Below are experts of layer 2 (counted from 0) of a mixture-of-experts language model. Rows are named router (the router's row for the expert), gate (a neuron's input weights, with its number), up (a neuron's input weights, with its number), down (a neuron's output weights, with its number) and show model dimensions 0-191. Each number is 128 + 32 x the weight over its row's rms, rounded and kept within 0 to 255.
Before each expert's rows: "mostly gets" lists some tokens that are sent to it at least half of the time. This comes from a sample of Wikipedia text that the model never trained on.

# expert 4
mostly gets: " of", " was", "s", " is", "ar", "ic"
router [100 169 190 160 113 111 136 133  97 152 124 163 128 165 139 183 134 155 113 148 153  94  78  91 157 165 147 141 180 141 103  98  92 147 162 129  48 132 112 132 150  98 109 146 103 135 130 132 143 115 187 117 121 111 121 104 138 108 130 124 153 100  99 110 122 127 144  90 114 146 122  95 126 167 109  76  80  89 180 151 133 123 112 145 142  80  71  69  47  92 151  64 127 128 182  93 120  91 160 108 123 137  80 122 128 125  92 149 116 139 165 122  81 156 167 182 127 179  82 107 191 110 204 121 156  78 116  96 129 144 163 106 141 100 141 113 102 121 175 146 212  85 113 165 117 128 168 123 108  93 124 143 211 120 119 115 119 153  89 116 168 138 147 110 155 130  81  96 105 130 163 153 118 125 154 149 171  77 147  64 103 154 138 187 143 118 143 126  91  48  63 147]
gate5 [152 135 152  88 135 117 123 153 150 115 190 147 131 132  66 107 127 126 107 188 140  79 152 113 159 140 118  75 137 137 139 156 106 163 144 124  66 106 112  98 107 116 111 128 144 169 155 127 130  98 121 119 117 115 155 144 151 149 167 163  89  50 112 143 151  78 145 147 112  48 113 135  95 144 121 156 140 104 140 141 170 143  80 100 111 193 114 125  75 188 176 120 145 161  87 114 210 119 133  83 149 107 142 182 165 102 169 104 183 106 108 104 157 137 162 139 119 188 125 137 142  93  96 161  59 135 109 148  86 130 132 130  72 152 169  94  98 166  81 137 127  99 120 107 182 119  77 131  89 153 127  86 152 154 149 116 113  94  98 115 159 137 161 105 110  88 119 143 127 164 187 154 138 139 157 149  79 207 142 166 114 107 130 177 113  86 107 101 137 110 107  82]
up5 [152 104  91  63 109 123 160 115 129 138 168 147 125 135 135  90 140 125  94 145 174  70  55  80 125  50  88  53 138  88 177  93 104 201  98 157 114 111 129  99 125 126 101 200 117 144 187 130 147 116 171 102 160 128 105 145  83 107 146 169 104 109 118 142 148 101 113 141 109 120 141 149 119  95 140 153 110  93 151 120 124  69  93  90 140 162  58  69  98 128 174 139 149 168  97 133 187 119 131  77 143 138 163 149 142  82 171  89 130 129  94  96 147 123 125 119 166 126 138 190 192  95  59  95 146 110  92 109 132 147 114  92  80 201 156 113  90 160 128 153  78  71 145 120 140 138  87 129 101 183  94 131  96 115 127 128  85 144 146 110 137 135 168 110 133 101  97 149  85 126 133 144 178 126 115 143 150 160 127 137 113 154 127 186 130 124 119 107 131 134 145 112]
down5 [ 88 133 134 129 136 126 132 150 106 109 161 179 118 151  69 122 169  90 140 132 104 123 146 115 128 135  94 147 110 144 174  99 124 111  79 128 103 126  86 114 148 129 126 192 150  89 145 195  99  89 119 101 129 145 184 142 100 119 165 112 103 153 158 126 119 109 117 113  91  43 129  95 110  90 108 153 150 108 164 189 140 142  68 175  89 111  78  68 195 134 136  54  66 163 135  99 105 196 141 180 149  90 101 119 141 127 130 100  72 143 147 174 110 166 129  82 202 168  77 197 135  97  82 137 176  81 121 175 131  91 126 109 112 109 132 133 120 102 131 164 115 101 135 146 125 187 153 155  78  78 118 172 148 150 127 133 117 176 136 131 135 114 134 127  42 135 105 146 127  76 121 114 131 152 191 138 144 140  88 117 140 102 126 132 138  98 118  91 123 153 181 156]

# expert 7
mostly gets: " first", " United", " U", " New", " National", " States"
router [146 100 158 159 140 194 158 160  82 106 104 115 112 132 121  54 158  92  87 185 137 123 130 151 170  97 102 114  85 150 170 127 132  92 101 184  75 173 170 132 132 114 115 172 148 138 138 130 115 125 125 141  82  98 132 156  61 145 137 111 110 109 162 157 130 192 141 109 168 150 142 119 134 124 144  89  92 126 165 109  95 171 151 188 116 158 103 175 121 203 160 103 191 120 149 136 134 138 170 131 108 134 129 133 141 129 190 102  65 166 114 152 106 131 108  83 111 175 132 107  51 117 125 114 150 160 118 109  24 130  87 103 125 169 126 147 103 116 111 144 128  81 108 145 152 113 157 131 222  76 153 120 124 155 111 153 183 146 138 120  62 168 154 131 138 105 121 163 136  92 174 110 115 125  81  99  58 129  64 125 119  85  98 115 143 161  87  98 155 142 173  70]
gate2 [172 103  75 175 144  64 122 130 156 145 161 140 117 158 100 178 182 154 108 144  96 111 173 122 129  81  90 135  75  71 140 126 125 103  92  95 135  77 147 109 132  47 120 150 156 157 120  70 123  73 118 170 133 122 139 139  79 118 158  97 136 169 104 115 130 123  93 161 121 172 205 100 137 103 176 150 104  93 127 115 152 105  57 165  97 121  94  87 139  81 166 103 125 115  86 164  97 127 135 191  44 171 131 134 108 106 141 124 104 192  73 124 132 138 131 155 124  62 176 150 191 147 173 105 110 104 158 138 120  90 167 177 159 122 115 141  84 107 151 155 133 132  52 127 100 134  52 141 106 130 141 123 130 157 145  57 145 104 138 138  83 189  99 158 104  61  79 184 132 133 130 172 151 139 131 107 118  85  95 167  86 161 149 129 172 170 109 143  94 109 145 118]
up2 [122  74  62 155 143 141 178 122  92 143 130 113 180 160 173 112 173  94 142  96 118 113 152 100 111 135 147  55 121 108 108 110 124 115 106  73 126 155 153 109 118 139 120 187 144 179 148 132 104  83 133 131 137 143  90 182 152  95  56  99 110 165  53 125 145 105 122 178 111 100 107 134 101 102  50  94 174  85 145  97 158 154 146 116 145 138 174 103 117 137 100 108 170  87  91 114 176 136  90 144 117 173 199 140  72 107 152 117 104 146 135 142 120 123 145 182 150 131 144  88 115  50  89 163  94 159 100 120 150 122 131 168 124 124 150 159 121 164 105 128  79 170 114 164 143 136  68 135 111 120 183 193 131 184 134 145 167  69 108 115 122  93 128 155 116  92 108 131 110 119 153 103 196  51  88 207 148 124 128 118  99 111 121  58 156 121 157  72 148 151 114 122]
down2 [110 154 117 150 105  63 157 172 140 186 147 141 155 191  86 164  48 100 139  99 153 112 102 130 122 130 131 129  77  90  77 148 126  35 101 110 100 163 175 129 132 180 166 153 145 166  72 175  85 161 130 119  89 111 178 159 141 160 122  93 154 115 143 130 143 103  64 130 144 124 169 146 157 146 116 141  87 108 141 119 151 130 143 174  79 137 146  69  82 164 137  74 186 189  98  84 114 176 157 121 106 136 135 141 136 157 125 128 114  99  99 133 105 141 162 124 227 174 142  96 190 208 202 133  98 146  76 129 103 116 152 142 128 126  93 165 111 121 126 159 133 145 143 117 150 126 106 166  69  83 134  93 193 127 133  85 105 123 107  79  91 100  74 155 169 157 126 110 152  90 148 103 178  73 127 146 138 151 116  87 111 131 109 167 154 170 154 165 114 187 111 144]

# expert 19
mostly gets: " |", ")", " —", " -", "}", "]"
router [157 105  70 133 149 107 154 133 162 169 149 208  90 152 183 134 138 110 174  90 157 147 111 117 120  55 103  50 154 121  88 134 123 121 123 122 136 105 144 122  85 132 131 127 106 164 129 165 115 158 135 129  84 176 125  94  97  95 140  96  76 156  88 128 160 126 136  77 119  72  98  97 138  53  75 137  76 143 180 140 172 163 125 111 161 148 164 112 197 195 151 110 143 110 180  98  90 170 118  95  95  91 130 112 145 135 175 152 131 133 165 134 154 139 144 181 100 116 152 152  81 120 129 150 142 111 147 112 147 150 113 131  79 158 165 149 119 166 138 150 115 131 131 158 104 122  91  85  94 162 127 125 154 147 143  70  89 140 128 157  53 146 133 101 154 127 149 113 116  98  87 165 182 163 117 149 121 143 120 129 162 179 152 131  90  96 162 164 102 146 135 105]
gate2 [ 85 128 136 148 143 146 127 149 143 134 153  71  98 104 189 109  89 116 192 104 142 122 122 151 133 107  97  99 135 107 152 148  73 150 190 118 131 140 115 124 134 112 138 104  94 160  60 113 140 176 149 103  84  95 130 122  74 134 136  83 127  84 150 117 103  60 171 143 130 158 101 162 131 136 134 101 120 150 129 122 130 162 130 157 150 165 177 160  62 165 172 131  85 131 132 163 180 117  98 137 130 167 126 133  72 150  94 138  72  95 149  60 114 125 138 115 151 214 149 143 125  88 131 152 138  77 105 101 124 126 148 161  75 105 146 113 167  85  98 143 150 146 162  83 109 145 154 119 160 140  60 183 139 116  89  81  99 149 156  90 125 148 141 104 150  82 157 120  92 129 112  42  84 151  57 148 140 201 154 160  83 105 117 125 144 175 139  74 149  77 163 132]
up2 [121 145 130 136 152 157  52 128 139 163  99 120 148 141 131 170 184 178 111 151 133 144 188  95 101 202  76 153 136 128  80  92 198 142  97 112 109 156 106 143 146 107 136 145 126 141 194 126 170  98 116 140 149  94 132  77 179 160  76 153 120 182   6 142 110 169  84 108 145 130 151  69 155  87 116  94  95  75 167 156 119 119 138 112  64 117 123 109 202 116 110 109 138 156 109  87  77  79 100 116 102 142 145 129 160 117 128 121 199 120 118 168 142 139 129 122 119  60 123 155 165 167 161 116 121 172 167 187 166 123 118 125 161 133 109 147  81 142 137  89 116 113  73 157 157 129 129 111  78  77 158  99 182  95 134 152 182  49 123 141 110  89 100 135 124 165 117 138 143 100 152 148 159  96 142 141  60  97 107 129 188 135 146 121 140 137 108 183 109 161  76 106]
down2 [161 157 147 108 106 191 112  71 166  99 121  85  89 108 138  75  46 123 111  91 137 113 108 157 120 113 132  83 102 105 180 121 144 149 179  89  94 107 109  90 143 103 114 126 101  83 112 150 112 107 167 105 208 130 179  97  89 100  84 133 100  51 166 114  65 164 147 134 182 131 151  48 151  91 100 120 126 168 147 123 143 122 128 141 106 132  84 116 180 116 166 117 134 138 126 129 127 175 122 137  96 140 100 174 118 183 107  90  95 103  92  99 143 175 149 123 165 125 157 196  85 157 136 118  66 122 101  70 174  98 171 129  88 156 139  63 138 157 176 141  73 152  90 136 147 125  98 156 175 138 137 143 178 123 113 109  86  60 146 132 139 147 127 139 142 106 150 121 111 107 121 144  89 110  93 128  64 105 134 108  70 106 165 157  94 119 109 120 168  82 157 112]

# expert 12
mostly gets: "f", "p", " h", " f", "un", "ap"
router [111 146 123 135 109  92 127  96 203 119 170 185 139 140 146 173 137 128 162 112 149  99 199 121 162  91 133 126  67  93 114 128 137 108 183 157 171 120 104 156 130 101 101 134 128 179 179  45  73 103 154 127 184 124 210 121 119 143  98  63 168 121 109 105 124 120  52 105 104 108 140 131 220 162  88 156 108 155 105 155 149 116 166 177 124 139 139 146 153  92 114 110 100 133 115 145  90 125  99 101 159 121  89 119  95 141 126 140 152  69 103 130 122 174 115 154 103 135  95 147 157 113 157 139  48 123 148 165 135 120 163 156  89 126 113 170 160 149  99 149 127 101 195 116  81 147 109 125 147 133 154 110 155 156 147 113  82 113 178  86 163 104 104 152 114 161  73  87 147 115 138 140 172  79 112 113 170 139 175 120 112 158  93 131 153 118 100 158 147 102 187 184]
gate0 [119  92 104 131 116  65 133 139 144 129 119 152 112  51 156 114  60  44  82 109 139 127  75 131 178 163  92 100 183 120 119  75 118 182 177  95 105  75 100 147 164 131 185 100 109 131  87  97  77 186 125 166 116 189 112 144 222 102 148 128 126 134  76 171 144  88 185 130 148 169 146 136 128 100  80 169  96 140  54 111 117 147  87 152 154 167 168 115 110 158 138 134  71 176 134 129 160 128  90 164 132 125 110 140 114 122 107  86 161 105  76 152 142 175  65 132 115 124 116 100 163 127 102 129 125 146 126 147 108 121  91 115 122 133 106 106 145 109  85 117 141 199  95 123 161 133  37 179 127  37 118 185 136  46 123 114 157 134 128 164 107 187 123  68 158  70 128 101 118 125 110 148 125 128 134 177 122 202 162 135 105 116 101 182 113 122 140 104 155  86 125 131]
up0 [133 138 168 149 147 177 132 108 158  98 132  99 152 144  99 153 146 128  71 144 169  93 135 165 132 173  83 138 123 135  96 136 116 118 146 131 144 179 178 174  51 132  48  73 159  96 126 158  93 136 168 128 136  69 140 153  62 112  95 105 123 118 139 125 125 111 162 144 114 107 116 159 139 158 139  88 184 136 158 140 121 147 155 116 106 131 110 146 180 167 127 155 100  63 111  75 101 166 178 119 104  89  94  69 102 173  95 120 112 116 148 133 120  65 136 132 136 102 121 136  79 101 170 107  50 146 141 132 144 140 121 148 112 138 193 203 106 149 153 135  85  83 166  89 163 167 166 101 149 209 160  78 174 121 189 147 115 124 166 102 146  96 100 148 101 153 142 179 145 219 120  97  81 121  93 104 118 137 123 141 198  69 128  79 138 150 112 120 140 171 163  64]
down0 [ 83 137 127 164 123  95 150 129 121 173 113 100 201  91 102  84  99  43 150 102 160 133 105 179 113 126 112 152 112 176  88  85 139  72 132 241 144 133 102 127 147 163 102 157 121 155 134  70 189 132  84 128 117 112 143 132 102 133 126 163 189  87  82 116 154 125 161 145 126 166 138 193  70 105  96  87 126 165 135 121 105 126 147 147 162 152 127 152 139 132 113 158 106 109  80 144 123 137 171 120 168 121  89 141  87  77 135 149  77 165 135 141 101  77 121 140 156  61  81 134  72 154  95 162  95 162 199 140 182 145 134 152 176 123 156 156 131 126  69 103 173 196 134 128 129 115 142 145  83 175  89 178 136  89 108  93 114  89 132 125  69 133 129 157 155 107 115 140 155  94 129  99 109  75 103 121 159 108  92 126 125 115 166 199 118 113 106  90  65  81 177  54]

# expert 16
mostly gets: "24", "40", "25", "36", "12", "22"
router [128 111  76 135 140 149 118  73 105 119 158 187 153 151 174 135  94  93  43 126 168 125 152  88  80 206 131  67 135 123 155 108 160  80  85 147 115 102 144 151  83 115 134 137 135 107  79 153 153  48 190  57 105 171 105 105 119 121  82  87  96 140 141 181 128 103 143 146 156  97 176 118 137 124 113 150 107 101 108 122 117 118 144  63 128 139 128 110  46  94 119 159  82 173  78 156 119 133 143 149 127 121 137 113 128 169 189 150 182 123 164 145 200 103  90  85 145 127 143 181 104 108 128 124 133 130 126 174  94 104 183 174 141 150 150 181 108 152 152 184 178 151 158 116  75 130 180 141 147 160 130 126 120 103 161  66  70 130 118 152  95 122 127 131 139 115 143  70 149 104 110  84 130 123 122 145 170 105 175 156 144 136 197 138 158 127 138 167 113 152 114 113]
gate7 [133 128  97 171 143 136 168 138 156 188 145 102 129 143 163 131 166 141 115 127 179 100 154 135  77 129 140 122 140 105 105 177 109 120  67 146 210  94 154 127 161 160 161 139 142 126 100 163 113 147 118  80  83 115 124 100  95 151  94 103 156 113 153  70 165 166 179 159 100 152 107 127 108  57 118  55 165 147 154 167 120 158 162 161 189 126 114  76 130 113 126 138 146 119 115 206 147 135  98  79 119 140 107  80 142  70  58 139 161 113  97 154 160 112  73  66 170 157  93 158  80  93 110 169 149 101 113  88 147 182 117 113  80 145 157  84 101 126 154 107  89  99 154 143 108 136 151 143 119 168  89 170 130  65  53 174 110 106  96 132 119 101 150  72 125 179 138 139 178 121 197 147 136  84 160 102 192 127  90  98 162 117 147 146 149  41 107 126 132  79 120 127]
up7 [176  60 148 158 160  86 113 123 166 140 132 160 139 171  98 148 174  67 126  84 118  80 109 175 112 135 100  80 104 125 133 138 144 155 142  59 135 112 130 127  67 171 104 106 126 129 170  78 110 136 147 148 136 129 178 122 171 118 108 120 140 207 142  96 132 104 149 146 182 149 105 163 141 132 102 165 102 177 160  99 172  96 145  95 170  51 111 138 155 152 154 162  95 161 144  75 105 214  82 117 172 127  79  85  83 185 143 158 154 109 128 135 168 158 154 175 135 153 148 108 119 125 153 215 118 121 175 161 129 119 104 155 105  54 125 105 137 125 135  91 135 143  78 107  98 152 124 141 142 126 136 109 136 184 162  52 140 149 166  97 113  88 106  89  81  90 114 121  96 163  76 160 168  67 182 141  74 118 144 141 138 137 108 123  98 179 122 176  90 111 108 143]
down7 [127 164 190 134 127  98 153  78 129  94 112 119  90  77  98  97 131  98 145  57  87 155 149  41 144 169 128 115 150 153  88 218  97 122 121 123 136 137 110 106 115 114 102 137 100  77 170  49 103 150  99 153 116 121 155 103 117  79 107 150 162  80  70 161 139 123 157 130 111  83 137 144 117  38 130 112 101 171 158  39 116 137 141 106 111 108 106 182  95 105 152  90 126 139 156 171 104  63 130 139 154 150 134 101 115 130  82 136 133  98 137 143 117  98 138 145  70 107 127 107  98 113 155 135  71 170 161  48 155 117 123 119 101 106  82 126 108 154 119 149 187 149 104  81 182 147 129 137 109 123 146 108 155  96 128 165 110 106  56 108  80 131 119 129 107 121 103 123  99 177 114 146 125 161  85 157 103 148 190 187 110 114 128 184 107 130  78  94 132 106 114 159]

# expert 2
mostly gets: "–", "as", "'", "/", "%", "′"
router [113 151 122 130  45 126 109  94  67 124 184 120 140 148 111 142 100 130 124 135 135 154 129 147 123 107 151  90 138 156 171 159 162  72 172 123  90  67  81 142 122 189 155 149 136 188 183 117  82 125 117 104 135 162 112 178 133 132 107 128 124 136  92 167 107  71 124 135 111 109 109 132 125  98  92 127 179 154 152 191 148 100  60 122  75 118 122 135  95 109  92 166  68 197  72 177 125 160 161 171 125 128 184  40 139  91  82  87 103 170  68 173 117 163 123 115  85 108 123 149 103 132  99 128 201  75 114 122 133  82 106 140 147 158 116 121 102 150 153  69  68  84  56 134 119 150 139 107  29 124 112  98 195 124  72 147  32 142 136 158 140 126 109 103 176 107 118  98 141 207  97 171  80 135 153 102 107 140 120 162 112 128 181 114 148 133 144 120 119 188 103 120]
gate0 [173 138 169 127 123  87 118 156 125 141 149 110 111 136  11 135  97 168 108 117 130 123 130 170 157 207 121  86 156  97  82  94 129 107 142 101 166 119 138 101 133 110  86 140 116  80 173 124 127  99  63 147  86 186 177 125  74  98 108 119 119 133  56 157 103  80  69 138  75 169 111 111 100 112  89 181 126 104 117 156 123 104 143 133 110 150 184 124  65  48 184 157  72 114  91 140 178  80 192 136 124 138  93 120 138 108  83 125 122 129 183 164 205 136 132 140 129 161 117  96 132 104 160 141 161 112 113 135 133 101 145 163 125 156 145 134 108 106 132 117 151  88  77 148 103  91 162 137 196 124 106 148  56  76 139 101 185 147  93 153 112 115 155 126 119 114 153 160 108 127  94 148  89 123 132  85  75 131  87 154 118 144  91 122  89 110 189 155  52 109 137 157]
up0 [125 120 130  99  98 188 152 138 154 130 132 173 162 142 151 132 105  97 105 130 108 114 120 178 124  56 128 191 116 105 161 134  99 157 158  88 111  79 145 174 138 142 171 145 141 138 161 184  90  35 138  71 123 113 132 128 126 145 141  95 158  85 124 100 129 160 134 128 130 152 222 113 111 117 100 101 114 138 109 109 127 180 141 115 144 114 100 112 166 135 157 158 141 109 123 126 190 139 167 134  77 126 132 117  40  90  87 146 128 143  71 125 106 158  98 146 101 148  93 110 116 164  51 125 101 126 157 120 129 135 157 117 137 160  96 185 153 106  91  73  93  70 154 119 177  75  87 104 111 105 130 129 155 205 106 126 138 135 199  88 141 101 168  86 126 140 180 176 178 126 124 131 155 155 116 203 115 118 185  73 134 136 171 117 154 141  85  41 137 119  91  90]
down0 [179 189 102  59 143  72 163 125 106 125 117 105 164 144  90  84 178 164 177 158  75 148 113 111 103 108  92  88 115 175 149 118 113 111  70 139  70 166 151 143 137 101 148 162 165 169  88 149 115  58 123 112 163 121 129 104  86 142 128  86 138 138 206 164  92 121 129 155 137 148 165  83  70 135 186 165 106 117 103 169 198 108 108 176  85 149 142 176 106 137 171 130 182 118 149 142 105 165 127  96 126 114  92 107 145 178 147 103 153 190 187 115 152 162 155 114 138 124 113  67 109 157 182 145 196 175 171 102  62 135 167 120 109 160 112 188 147 126 118 102 153 128 143  72  78 121  97  89 133  88 165 123  96  91 102 100 136 139 152 113 123 126 113 114 149 119 158 176 112 102 167 126 144 158 187 106  73 133 126 125 148 178 126 133 110 116  82 123 164  78 115 113]

# expert 13
mostly gets: "==", "===", " team", "=", " season", " Party"
router [175 100 121 106  79 118 116 159  98 112  85  77 141 165  86 189 131 126 147 153 111 149  69 136  48  33 113 128 171 128 165 149 141 101 125 169 185 155  96 108 131 140 141 100 159 102 114 125  76  88  71 144  83 114 124 148 104 132 191 118 114 110 105 130  79 116 129 157 103 136 136 147 129 113 132 232 144 143 119 109 115 128 124  99 112 122 115 133 167 165 117 134 163  97 222  93 173 133 137 107  53  60 107 120  70 142 176 159 155 110 157 119 144  90 129 142 163 135  94 137 133 178  90  88 135 145 106 155 115 118  97 169 127  66 142 174 108 129 111 147 115 151 142 123 188 167 166 186  91 129 142 130 104  90 191 129 151 137 123 168 137  65 123 176 134 185 167  86 169 161 128  88  95 112 145 143 114  78  77 127 106 157 105 121 127 162 150 121 124 137 142  93]
gate7 [ 64 179 132 121 139 149 139  86 102 120 115 122 119 133 118 105 168 109 168 139 140 151 119 128 152 141  90  88 114 127 180  86 159 171 148 105 194 135 143 107 129 138 135 134 179  92 168  98 165 123 147  72 164 156 159 113 167 119 113 108 139 150  87 135  40 135 166 163 125 125 133  88 144 138 134 179  54 122 164 119 146 106 161  64  74  93  98 115 126 207  92  87 143 150 121 115 159 135 123 198 101  94 110 164  88 101  72 118 173 177 162  90  45 156  38 196 113 132 151 188 135 124 102 103 182 122 119 115  78  81 137 159  93  54 159 100  78  78  91  91 125 106  96 127 159 118 136 105 108  74 184 128 161 135 218 139 130  99 141  62 110 134 122 143 118 120 196 189 115 131 103 167  85 150 102 118 159 133 114  88  90 156 122  97  78 151 172 120 138 135 105 129]
up7 [182  78 139 126  78 109 133 124 137 134  95  73 116 154 100 167 112 121 148 123 106 132 131 100  95 171 127 181 121  74 109 137 112 113 112 157  74 138 102 134 163 112 126  98  87 154  93 143 172 167 112 165 140 147 102 163 104 149 123 180 129  92 197 129 203 116  49  62 121 132 189 141 115 132 143  63 175 118 115 143 108 110 125 161 136 124 171 142 115  85 104 166 142  98 141 111 127 115 111  57 168 133 131 133 154 137 155 111 135 126  74 131 174 104 207  88 141 128  95  99 175 130 153 133  60 130 145 127 146 216 136 103 141 154 118 155 168 169 156 159 136 120 186 126  55 153 135  97 143 142 103  94 101  96  53 134 134 130 131 128 147 146 105 129 171 130  48 102 112 151 134  70 136 123 130 135 102 122 152 177 166 126  94 144 192 109 104 145 103  79 163 151]
down7 [157 123 110 163 153  97 120 115  68 138 152 201 119  81 167  99 119 104 191 181 158 162  87 103  75 174 133  59 173 146 137 137 170 159 139 171 139 120 114 142 114 146 112 161 137 113  94 116 124 122 131 154  37  80  75  75 117 118 124 130 109 117 103 142  94  98 116 150 132 116 108 176 138 174  97 154 133 163 144 153 143 177 100  64 111  67  65 104 114 108 155 113 147 143 195 201 124 153  82 155 100  98 170 113 106 155 140 151 103 163 112 104 115 138 111 108 139 159 175 181 140 117 108 138 154 122 158  71 181 101 124  92 191 119 149 117 123 167 126  64 160 122 102 160 160 110 121 155 128 133 123  99 172  74  74  96 108 129 107  87 106 121 109  95 154 130 118 143 121  90 151 181 120 136  97 124 117  72 119  95 100 121 125 163 131 138 168 111 148 142 127 161]

# expert 9
mostly gets: " New", " re", " con", " Re", " un", " Ed"
router [100 131 140 169  79 134  83 176 132 108 149 127 144 109 173 180 168 163 124 138 137 169 173 140 166 144 138 135 114 133 119  76 204 133 191 144 150 166 126  99 121  99 154  92 137 181 125 110 151 169  86 177 158 148 110 131 163 160 157 132  71 105 132 185  78  99 126 121 143 132 200 182 143 153 182 163 149 125  66 107 153  80 137 162  77 135 106 125 122  85 137 127 112 152  64 119 155 135  55 131  87 125  61  90 204 113 114  97 166  64 141 126 126 121 116 105  81 133 129  88 142 193 153 138 119 164  91 124  74  33 110 126  89 163 127 180 135 132 131 183 192 134 152  67 165 154 127 143 166 135 141  94  56 120 115 151  98  56 127 123 104 102 132 134 112 137 118 158 101 133 138 111 152 117 109 137 122 145 107 146 178  88 117  95 156 148 110 116 134 125 104 120]
gate2 [143 141 111 140 155  71  66  97 131  98 173 176 105 111 116 122 126  76 142 128 114 151 197 104  73 116 125 114 167 165 181 135 135 151 123 115 159 114 145 119  89 141 129 162 153 102 144 138 134 105 145  98  99 141  38  98 161 203 117 104 134 187  63 125 112 147  62 109  90 132 129 148 114  76 142 106 153 109 168 150 138 114  86  78 121  54 115 133 108 159 104 133 176 112 141 104 126 138 132 117 100 141  83 149 124 112  79  56  91 112 106  88 109 198 101 142 143  91 182 126 148  95 134  99  84 149 115 111 120 149 138  32  57 152 178 112 142 125  97 143 118  92  90  87 112 145 137  90  40 114 154 191  99  95  94 172 122 102 158  89 158 136 129 101  98 158 143 147 150 165  94 104 107  95 114 129  52 143 147 143 129 138 105  79 155  67 117 102 195 153 167  92]
up2 [174 147 170 118 123 136  73 112  99 117 116 120 116 125  96 120  96 127  79 163 122 114 194 136  85 103 171 117 134 150 174 139 109 139 136 118 160 127 128 107 133 149 155 115 106 141 165 121 113 115 141  93 128 123  57 121 140 190  59 124 129 175 112 154 124  82  53  82  79  76 116 166 100  84 160 110 186 119 158 131 119  72  93 123 140  75 119 134 115 191 131 115 173  79 160 120  89 172 107 113  76 107  79 204 182 103 123  81 108 114 130 148  98 214 100 121 151  80 134 141 143 151 128 101 111  84  99 120 110  98 182  98  87 142 154 107 173 151  70 139 143 129 105  78 120 163 167 148  96 152 161 170  94  97 113 123 143 112 139 132 134 166 140  82 143 175 147 139 173 135 136 160  67 140 116 118  93 129 176 137 148 146 146  69 143 107 119 133 129 113 129 112]
down2 [153 177  78 133 122 100 132 126 156 157  84 153  76  72 100 140  79 146 128 122 128  79 138 131 181 122  95 165 145  74 142 170 117 113 102 150  64  92 119 159 105 106 166 124 161 119 117 186 105  97 131 138 119  80  96 113  95 165 119 123 128 134 107 129  67 144 110 102 100 101  87 121 137 126 141  91 160 139 154 163  99  87 159  51 127 102  94 134 177 122 112 181 179 102 130  94 155 179 189  70 144 134 103 108 178  94 142 136 137  96 132 156 101 112 180 157 137 155 143 122  94 151 197 118 156 125 109 142 140 135 166 148 146 160 151 149 247 140  65 105 180 125 124  99 182 137 140 204 101 133 208 136 130 150 137 148 113 132 128 138 144 129 128  78 163 158 146 207  96 163 138 177 174 113 122 135 116 131  86 120 160 157 133 154 153 147 118 151 144 147 131 113]

# expert 11
mostly gets: "\n", "-", " |\n", " (", "\n\n", "\""
router [ 97 130 119  96 139 152 143 105 119 131 128 132  92 157 144  83 108 164 129  93 100  76 101 215 181 176 181 187 135  95  68 106 138 183 105 157  90 126 128 123 104 161 101 108 121 126 109 143 114 196 107 137 115 136 123  97 184 129 122 106 150 146 152 128  81 110 122 112 106 136 115  68 116 193 113  94 177 167 118 142 163 169 169 190 129 141 139 152  78 148 106 112  95 169 156 182 128 139  92 127 144 116 171 209 151 108 135 141 138 171 108  77 163 107 143 140 150 169 139  93 150  93 202 119 152 201 134 144 188 145 163  96  70 107 120  79 186 147 143 109 152 137 123  92 129 129  92 104  89 135 119 152 111 149 112 153 151 125 165 134 156 163 171 142 145 132 152 132 142 135 175 135  98  79 129  54 193  94 112 137 132 100 165 184 102 154 154 148 171 143 154 108]
gate7 [137 219 101 141 134  49 127 108  65 103 137 137 101  94 113  98 154 107 121 148 136 182 120 145  98 137  91  80 186 119 193 138 100 158 155 103 132 147  89 168 126 116  93 109 121  70  91 156  84 128 192 103 124  73  87  96 144 132 104 126 147  89 121 147 131 159 181 147  73 126 149 129 170  99 178  92 121 131 150  86 137 140 119  99 138 109 162 143  47 195 112 118 134 167 113 102 153 167 183 163 132 170 126 143 132 121 156 101  81 100 140 173  95  93 116 157  89 108 146 121 144 110 116 121 167 114 102 165 186 126 136 109 110 131 148  93 113 143  93 147 142 121 145 167 115 102  59 168 249 132  98 123  99 112  87 141 101 173 162  64 139 161 145  82 134  91 138 188  93 150 141 106 172 106 158 150 109 181  92 144 117 145 167 100 167  53 122 168 125 193 144  95]
up7 [131 168  89 117 106  90 171 121 116 153 112 103 116 108 116  93 160  92 147 108 134 142 123 168 117 127  76  57 163 124 206  78 128 145 138 117 122  88  78 120 127  93 124 157 104  78 100 166  81 151 174 124  99 129  96 177  85  97 104  89 152  89 132 125 109 173 153 166 113 123 101  73 144  76 203 122 146 146 113 102 188 137 127  99 105  74 151 116 119 201 150 100 105 119  95 112 106 148 140 132 135 164 162 116 106 106 148  91 131  96 150 156  98  82 140 100  99 135 121 143 135 133  88 146 142 109 107 134 197 130 149 106 135 100 125 115 128 175 143  88 123 109 136 203  91 153  62 197 186 122 102  99 141 135 171 140 114 152 121 106 155 180 175  90 135 116 144 163 116 167 155 120 176 133 144 139 112 108 131 101 118 150 138  80 191  89 149 146 136 163 165 137]
down7 [167 106 136 147 111  87 110  93 204 118  75  99 140 148  82 203 164 195 164 152  76 103  85 171 130 124 167 173 112 123  68  84 117 147 115  85  95 112  77 126 154 106 128 125 133 148 136  75 100  90 118 138  94 106 132 153 129 109 171 135 184 156 143  86  46 176 178 106 119 140 164  88 141 165 183  82 154 135 131  71 215 183 118 181 108 150 180 133 140 144 110 174 136 187 156 110 120 120 156 107  93 106 154 141  38  64 147 119 107 191  98 122 178 130 154 144  55 122 152 105 136  91 169 128 102 145 181 143 105  93 158  98 171 146 119 158 177 122  78 134 153 136 115 177 139 184 126 114  77 139 133 123 130 161 142 151 181 107 191  68 153 131 127 141 137 165  97 142  87 159 112 118  72  92 153 128 170 183 106 144  88 108 137  86 142 131 143 140 116 131 137  95]